Weights of a small mixture-of-experts language model, trained from scratch on English Wikipedia: width 192, 87M parameters.
Below are experts of layer 8 (counted from 0) of a mixture-of-experts language model. Rows are named up (a neuron's input weights, with its number) and show model dimensions 0-191. Each number is 128 + 32 x the weight over its row's rms, rounded and kept within 0 to 255.
Before each expert's rows: "mostly gets" lists some tokens that are sent to it at least half of the time. This comes from a sample of Wikipedia text that the model never trained on.

# expert 13
mostly gets: " his", " her", " own", " their", " your", " my"
up4 [179  67  87 116  88  71 139 114 110 156 121  93 133 177 120  88  79  87 125 194 105 184 183 113 118 140 132  96 151 114 165 170 124 148 133 134 173 103 142  98 120 136  91 132 157 127 158 160 111 160 125  96 164  98 128 100 102 164 102  46 130 132 108 135 138 104 180 173 145 121 147  96 108 135  87 144  57 109 148 135 105 100  88 120 132 148 114 144 107 134 113  82 138 111  97 145 106 147  53 122 157 144 137 133 145  81 114 188 136  96 116 116 188 166 146 113  70 150 116 156 107 145 149 158  86 114 151 143 119 187 186 125  85 168 155 101 103 147 156  60 126  92  96 113 101 115 186 154 122 207 176  58  95 133 156 129 153 115 121 162 151 118 162 101 140 111 137 103 165  65 122  87  99 139 139  90 102 132 168 120 195  38 109 138 114 140 101 111 169  79 166 129]
up5 [118 111 162 136 134 165  58 129 128 109 122 110 153  95 126 179 111 157 136  94 153 156 107 154 121 181 132 142 177  81 114 166 136 121 131 150 121 115 141 132 100 137 118  99 139  93 128 123 138  84  42  54 100 145  90 158  86 127 110 121 128 125  55 143  63 151 151 111 156  70  81 105 136 100 111 184 143 154 167 181  88 113 118  97 104  99 133 147 162 146  73 131 144 141 134  85  76 115 132  87 115  96 148 103 161 147 156 108 146 113 153 111 128 138  87 145 122 120 132 144 183  93 159 143 137 154  98 130 154  90 147  59 158 203  92 121 176 190 159 137 155 111 102 122  51 140 136  95 120 155 156 110 196 150  42 108 179 164 107 121 145 167 114 140 126 138  15 123 174 129 118 127 110 155 113 100  72  87 128 133 118  93 114 111 187 159 121 138 174  94 112 154]
up6 [140 112 140 115 169  79 121 110 113 145 106  88 139  74 116  66 102 177 171 189 120  71 123 173 160 144  91 163 121 148 102 142 106 101 130 112  71 125 165 121 120  32  98  68 163  82 120 138 119 176 198 162 175 174 176  85 103  97  82 129 106 117 116 153 126 158 159 107  86 143 163 114  94  66 117 137  88 133 170 191 138 113 144 126 136 138  81  72 108 149  99 132 140 166 153 188 106 177 194  97 120 118 128 157 121  74 119 124 123  88 169 147 144 161 135  98 111 142 126 181 124 152  81 111 103 164 121 120 154  88 150 106 122 152  68 165 131 167 117 121 167 130 148 190 138 143 148 167  96 132  97 107 108 128 122 109 164 131 164  98 159 147  74 164 127 115 116 116 120 117 146 104 207 142  82 195 131 153 185 113 121 152 146 124 115 130 111 153 113 122 132  45]
up7 [138 145 102 104 105 138  97 148 130 174  60 130  96  69 152  81 138 133 113 100  82 101 194 106 163 148 152 103 112 137 149 153 122 124 143 128 138 138 116 139 145 163  97 114  78 143 134  77  66  87 123 165  72 113 204  54 107  86  61 129 116 134 120 177 162  78 142 129 124 136  56 131 149  87 137 124 120 129 118 103 116 128 117 104 136 187 146 121 126 135 124 140 103 154 146 132 125 140  98 152 135 179  93 136 113 154 138 117  30 161 148 127 123 178 124 205 111 128 173 122 156 100 122 124 135 162 136 123  76 182 122 107 145 152 105 119 105 114  90 157 160 113  84 152 129  70  88  93 178 206 153  89 193 155 172 187 154 108  82 152 141 100 151 150 181 113 118  74 149 129 171 146 144  83 157 150 132 107 126 120  74 186 191  84 171 151 143 158 120 143 116 130]
up8 [133 132 132 160  81  85 145 149  83 113 162  81 117 141 154  98  69 120 126 144  77 117  76 123  77 140  65 121 126 112  91 165 146 110 149 110 149 135 107 113 122 164 130  69 207 110 187 112 144 127 150 153 121 101 196 167  73  71 139  89 110  94  87 128 163 139 200 137 140 108 134  69 138 103  73 103 147  96 109 153 130 134 102 124 121 115 163 189 139 114 129 144 104 173 128 110 131 124 115 112  49 135 128  74  98 106 163  76 100 163  72 162 105 179 114 166  98 109  87 152 174 114 103 155 113 152  90 120 105 125 100  99 104  73  96 153 133 159 140 129 107 161 178 110  69 109 166 117  91 140  66 141  85 111 133 115 135 171  96 131 151 119 163 160 150 186 125 148 132 103 151  86 160  74 150  99  58 194 126 157  83 182  71 131 122 138 158 124 106 140 146 137]
up9 [146 134 148 178 117  86 143 148  92 165 180  89 147  95 141 145 147  93 153  95 126 130 175  76 139  91 153 140 183  97 144 131  96 130  80  90 138 135 149 118 136 119 143  96 112 120 150 142 114 123 174  73 135  49 145 139 119 126 120  91  87 133 133  66 129  43 136 171  78 143 143 150  46  96 118 120 143 131 180 144 136 103  96  37 105 141 103 170 138 129 102 132 208 108  84 118 164 157  91 133  71 202 167 158 107 113  92 100 104 124 134 123  85 127  92 111 110  59 140 149  98 117  96 117 131 116 119  94 160 144 142 153 106 111 162 120 121 120 147 139  98 141  77  97 148 104 120 161 111 124 121  87 154 147 122 119 151 177 195 167 144  94 187 138 125  87 142 162 131 144 146 181  70  69 120  79  95 112  94 113 140 118  46 168 106 159 143  76  80 148 122 123]
up10 [123 164  91 143 107 167 163 126 152 128 167 191  98 155 168 159 160 168 155 177 135 133  84 109 126  63 132 131 134 178 100  88 126 140 138 160 145  87  99  74 132 169 166 192 186 159 122  98 116 154 144 147 161 190 171 138 128 156 145 133 105  98 124 155 111 170 139 132 195  84 133 135 158 115 104 138  90 121  93 110 159 119 123 128 111  89 144 113 142 135 147 150 126 118 120  85 155 142 131 160 118 107 136  67 131  63 159 151 120 147 122 147 182  98 163 178 177 111 129  86 162 170  84 196 160 146  98  96  93 145 146  93 119  89 120  78  88  63 174 113 141  72  75 208  93 122 179 155 122 158  94 150 168 142 173 134  84  75 129 155 114 102 151 137 169 152 151 164  90  84 114 182  63 146 147 137 109  87 116 117 120 134 103 171 111  96 103 180  95 153  94 144]
up11 [133 102 168 150 118 114 167 114 145 134  36 117 121  77  77 168 101 171  81  81 129  99  72 177  79  98 145 169 125  82 137 151 141  89 135 153  75 175 176 141  87 143 130 117 116 121  97  99 103 145 202 136 142 103 122 113  78  70 154  85 125 195 103  94 151 143 114 178  85 121 109 136 121 153  97 144 156 124 131  60 211 113 156 107 135 125  93 105 107 101 139 140 194 146 181 159 104 109 128 135  94 138  76 122 110 187 175 154 122 102 102  86 110 150 144  91 135 129  97 156 103 166 145  98 144 130 152  87 142 140 134 103 106 164 117 134 150 186 195 125 182 152 105 129 163 133  65 172 126  77 112 100 113  97 187 128 160 173 111  88 121  90 159 134 128 169 145 145 148 154 124 117 108 141 122 150 102  93 150 164  98 141 169 114 180 145 145 166 143  79 146 189]
up12 [129  83  67 162 179 114 138  89 100 133  86 121 118 107 126 127 141 173 101 135  88 154 136 143 125 140 139 128 162 109 107 166 111 127 138 116 210 122 127  95 107 149  67 134 177 144 151 153 179 183 135 141  99 119  87 166  84 106 137 189  97  79 134 141 120 134 130  41 134 139 149 109 155 148 120 190 113 100 217 126 166  85 162  93  78 176 159  45 110 179  76 113 136 138  89  97 112 123 167 154 118 145 167  96  95 175  97 164  94 122 100 106 123 141 107 124 153 150 180  86 119  94 126 162 152 142 148 166  94 128 163 150 109 147 105  51 150 157  96 140 125 113  83 134 113 135 110  99 177 150  94 121 108 114 119 201 104 107 124 187  89  76  85 117 153 112 122 145 175 109 128 119 112 164  76 150  88 143  96  77 108 122 116 128 141 124 176 158 162 168 157 187]
up13 [ 79  70 136 132  76 168 189 119 105 148 177 152 103 152 128 127 152  81 104 113 156 126 133  84 140  89 153 128 115 174 138 131 175 179 171 144 114  97 125 212 172  95 166 106 147 129 133 123 196  64 105 112  76 148 135  89 155 123  88 127 122  64 141 155  76 134  98 135  87 137  79 127 159 171 116  93 119 137 142 108 142  71 119 188  97 166 126 122 142  58 143 143 162 137 193 165 196 153 166 158 153 155 142 116 107 118 153 126 129 166  69  85  85  78 132  97  71 199  97 153 121 107 133 109 136  68 132 167  77 114 100  57  94 145 120 139 164  94  98 154 127 169  82 112 141 155 167 155 137 126 107 135  88 133 111 128 107 181  86 154 153  88 135 117 125 127 122  94 120 141 140 133 147 173 161  83 111 145 160 118 104  99 158 157  85 163  81  89 141 139 123 133]
up14 [104 165 194  67  97 116 111  97 105  98 174 123 118 183 124 104 162 112 104 190 157 135 114 165  99 109  81 124 167 109 134 135 203 117  89 114 150 111  82 132 153 142 174  88 183  94 125 125 129  51 115  73 117  78 142 146 123 118 153 119 126 187  52 137 143 101 133 177 165 146  77 169 114 160  96 162 116 148 127  86 143 172 132 122  91 128 132  72  95 146 175  97 169 154 115 131 122 103  71  94  45  94 108 119 144 139 108 108  57  66 147 165 124 158 110 120 160 117 158 117 133 131 112 184 137 126 123 104 131 136 110  78 118 129 134 179 103 141 141  96 156  67 174 139 121 157 197 145 133  95  86 141 125 119 171 149  98  92 164 107 117  96  99 207 162  71 115 134 130  99 131 117 131 132 168 148 112 121 120 169 106 158 109 113 141 142 181  86 145  99 120 195]
up15 [170 130 123 148 111  98 154 144 160 200 102  98 135 114 180 124 151 144  97 131 116  64 113 122  95 110  76 178 130 180  79 116 147  99 132 107 116 171 166 109 153 174 132 130 119  81  50  68 152 107 164  91 176 118  99 104 150  50 184  92 118 113  65 162 129 132 150 141  51  55 150  81 103 110 179 115 157 101 144 161 109 119 144 103 144 126  97 137 221  82 158 153 144  63 106 140 111 144 139 111 128 166 139 119 102 152 122 146 161 120 135 124 145  98 150 124 168 119 136 172  98 135 111 101 135 120 117 127 159 125 144  84 114 129  87  96 112 194 113 108 111 135 182  98 108 146 120 149 147 147 118 156 124 130 137 137 189 108 159 167 153 153 193 133 121 138 136 133 169 120 167 118  88 137 185  79 114 167 204 128 140 109  66  87 132 114 194 102 146 106 186 110]
up16 [ 86 141 123 113 129 121 141  95 113 160 156  97 146 112 126 104 181 198 138 134 102 141 110 148  64 137  97 137  68 129 136 125 182 129 125 124 168 156 130 118 105 153 174  99 158 158 130 215 159 185  71 108 147 169  93 121 149  79 124 124  63 106  56 131 116 137 101 145 128  71 131  80 172 106 112 160 114 161 133 143 131 116 148 158 118 116 123  75 114 137  87 110 121 174 139 129  87 187 173  98 144 152 133 125  90  88 104 145 119 137  92 194  52  38  99 114 149 124  78 105 154 140 140 138  63 177  93  93  90 148 164 128 103  83  67 116 169 148 166 129 133 179 118 144 124 143  92 159 186  74 135  96  96 126 121  82 157 169 134 133 129 142 122 112  98 109 153 126 120 179  97  96 198 135 131  75  94 121 138 161 115 139  83 126  92 165 167 169 142  96 143 106]
up17 [102 152  68 144 102 157 139 154 212 166 116 139 169  46 153 158 130  97 102 108 176 104 122 133 149 102 173 144 145 123 167 149 119 102  95 117 157 132 171 131  88 122 109 144 109 149  66 136 138  93  93 143 164 107 119 147 108 138 103 120  97 138 180 137 162  85 119 106 163  26 173 161  98 154 103 129 167  90 119 100 136 125 176  83 101  82 106 111 116 112 114 172  90 123  79 112 155 148 144  71 116 159 147 167  72 170 138 190 110 151 104 164 116  70 133 154 165 113 114 124 148 120 142 172 142  80  43 105  90 117 119 144 182 138 108 143 115 135  74 127 113  86 208 157 151 105 160 107  30  86 123 172 161 157 138 118 131  99 146 163 133  97 170 133 120 101 161 117 119 184 120 115 127 126 125 109 141 151 159 190 148 133  85 135 134 163 104 152 149 170  99  94]
up18 [122 177 165  86  91 137 126 125 134 115 126 112  54  93 141 149 143 103 156 154 156  93 117 121 114 106 137 161 127 158 161 156 150 136 160 172 178 164  36 120  94 212 140 137  92 136 153  67 126  85  86 139 136 184 144 136 132 139 129 132  84 128 192  90 195 124  76 109 147  77 157 166  79  76 124  79 112 177 142 158 115 155 154  93 128 187 143 183 109 147 130 118  98 158 136 157  96 102  89 169  98 162 157  95 135  74 144 111 166 115 152 108 146  96 165 124 107 123  72 138 174 107 155 103 110 137 158 111 122 173 100  89 100 129  62 141 129 160  64  90 125 172 195 147 104 124  91 159  59 124  95 134 140 154 134 137 123 166  93 105 199 146 148 120 131 123 180 132  79 131 152 138 152 137 137 151 178 117 208  97 114 110 101 139 129 181 133 134 127 119 118 152]
up19 [169 121 115 145 113 140  92 136 200 224 139 202 136 113 108  58 117 107  86 160 117 111 151  98 165  88 122 166 136 142 125 168  83  97 128 149 125  85 132 156 133 156 103 108  98 103 111  75 133 190 117 127  95 136  96 125 128  79 129 113 223 143 113  89 119 128  58 119 155 125 141 110  95 142 178 147  51 106 149 154 157 113 101 118 162 183 114  99 158 153 153 109  86 181  86 144  80 148 123 107  81 123 142 105 132 162 146 136 111 122  85 191 183 146  94 120 152 160 136 200 122  89 192  73 135 118 136 137 138 172 108 109 105 146 123 145 108 127  98 125 208 123 134 132 113 106 103  95 189 195  94 121 144 103  79  74 112 156 134 127 101 162  84 131 160 187 150 125 121 186 154 156 172 155 131 128 111 135 104 149  95 137 101 144 105 130 113 119 123 122 119  73]
up20 [ 80 120 118 112  76 124 120 164 135 127 153 133 102 137 143 138  84  57  97 126 147 128  76 170  52  96  68 151 179 172 133 139 150 126  97 131  18 193 156 141 215 100 149 107 185 141 155 111 171  84 108 139 124 139 151 143 151 146 159  80 125 116 115 141 197 142 143 183 100 134  87 130  83  99 132 155 124  86 119 118 111 143 120 147 159 111  99 104 104 169  97 102 113 140 156  94  75 155  82 117  81 124 157 131 134 118 126 119 146  32 134 136 156 144 141 131  92 124 121 163  99 125 143 129  99 169 101 108 132 155  81 130 174 141  94 140 103 102 135 131 136 186  97 197 152  64 116 150 129 141 144 121 152  98 115 128 135 114 174 160  76 149 168 176 121 148 102 135 129 110 147 105  91 145 140 155 180  89 134  92 203  86 114  78 133 115 111 143  75 104  69 159]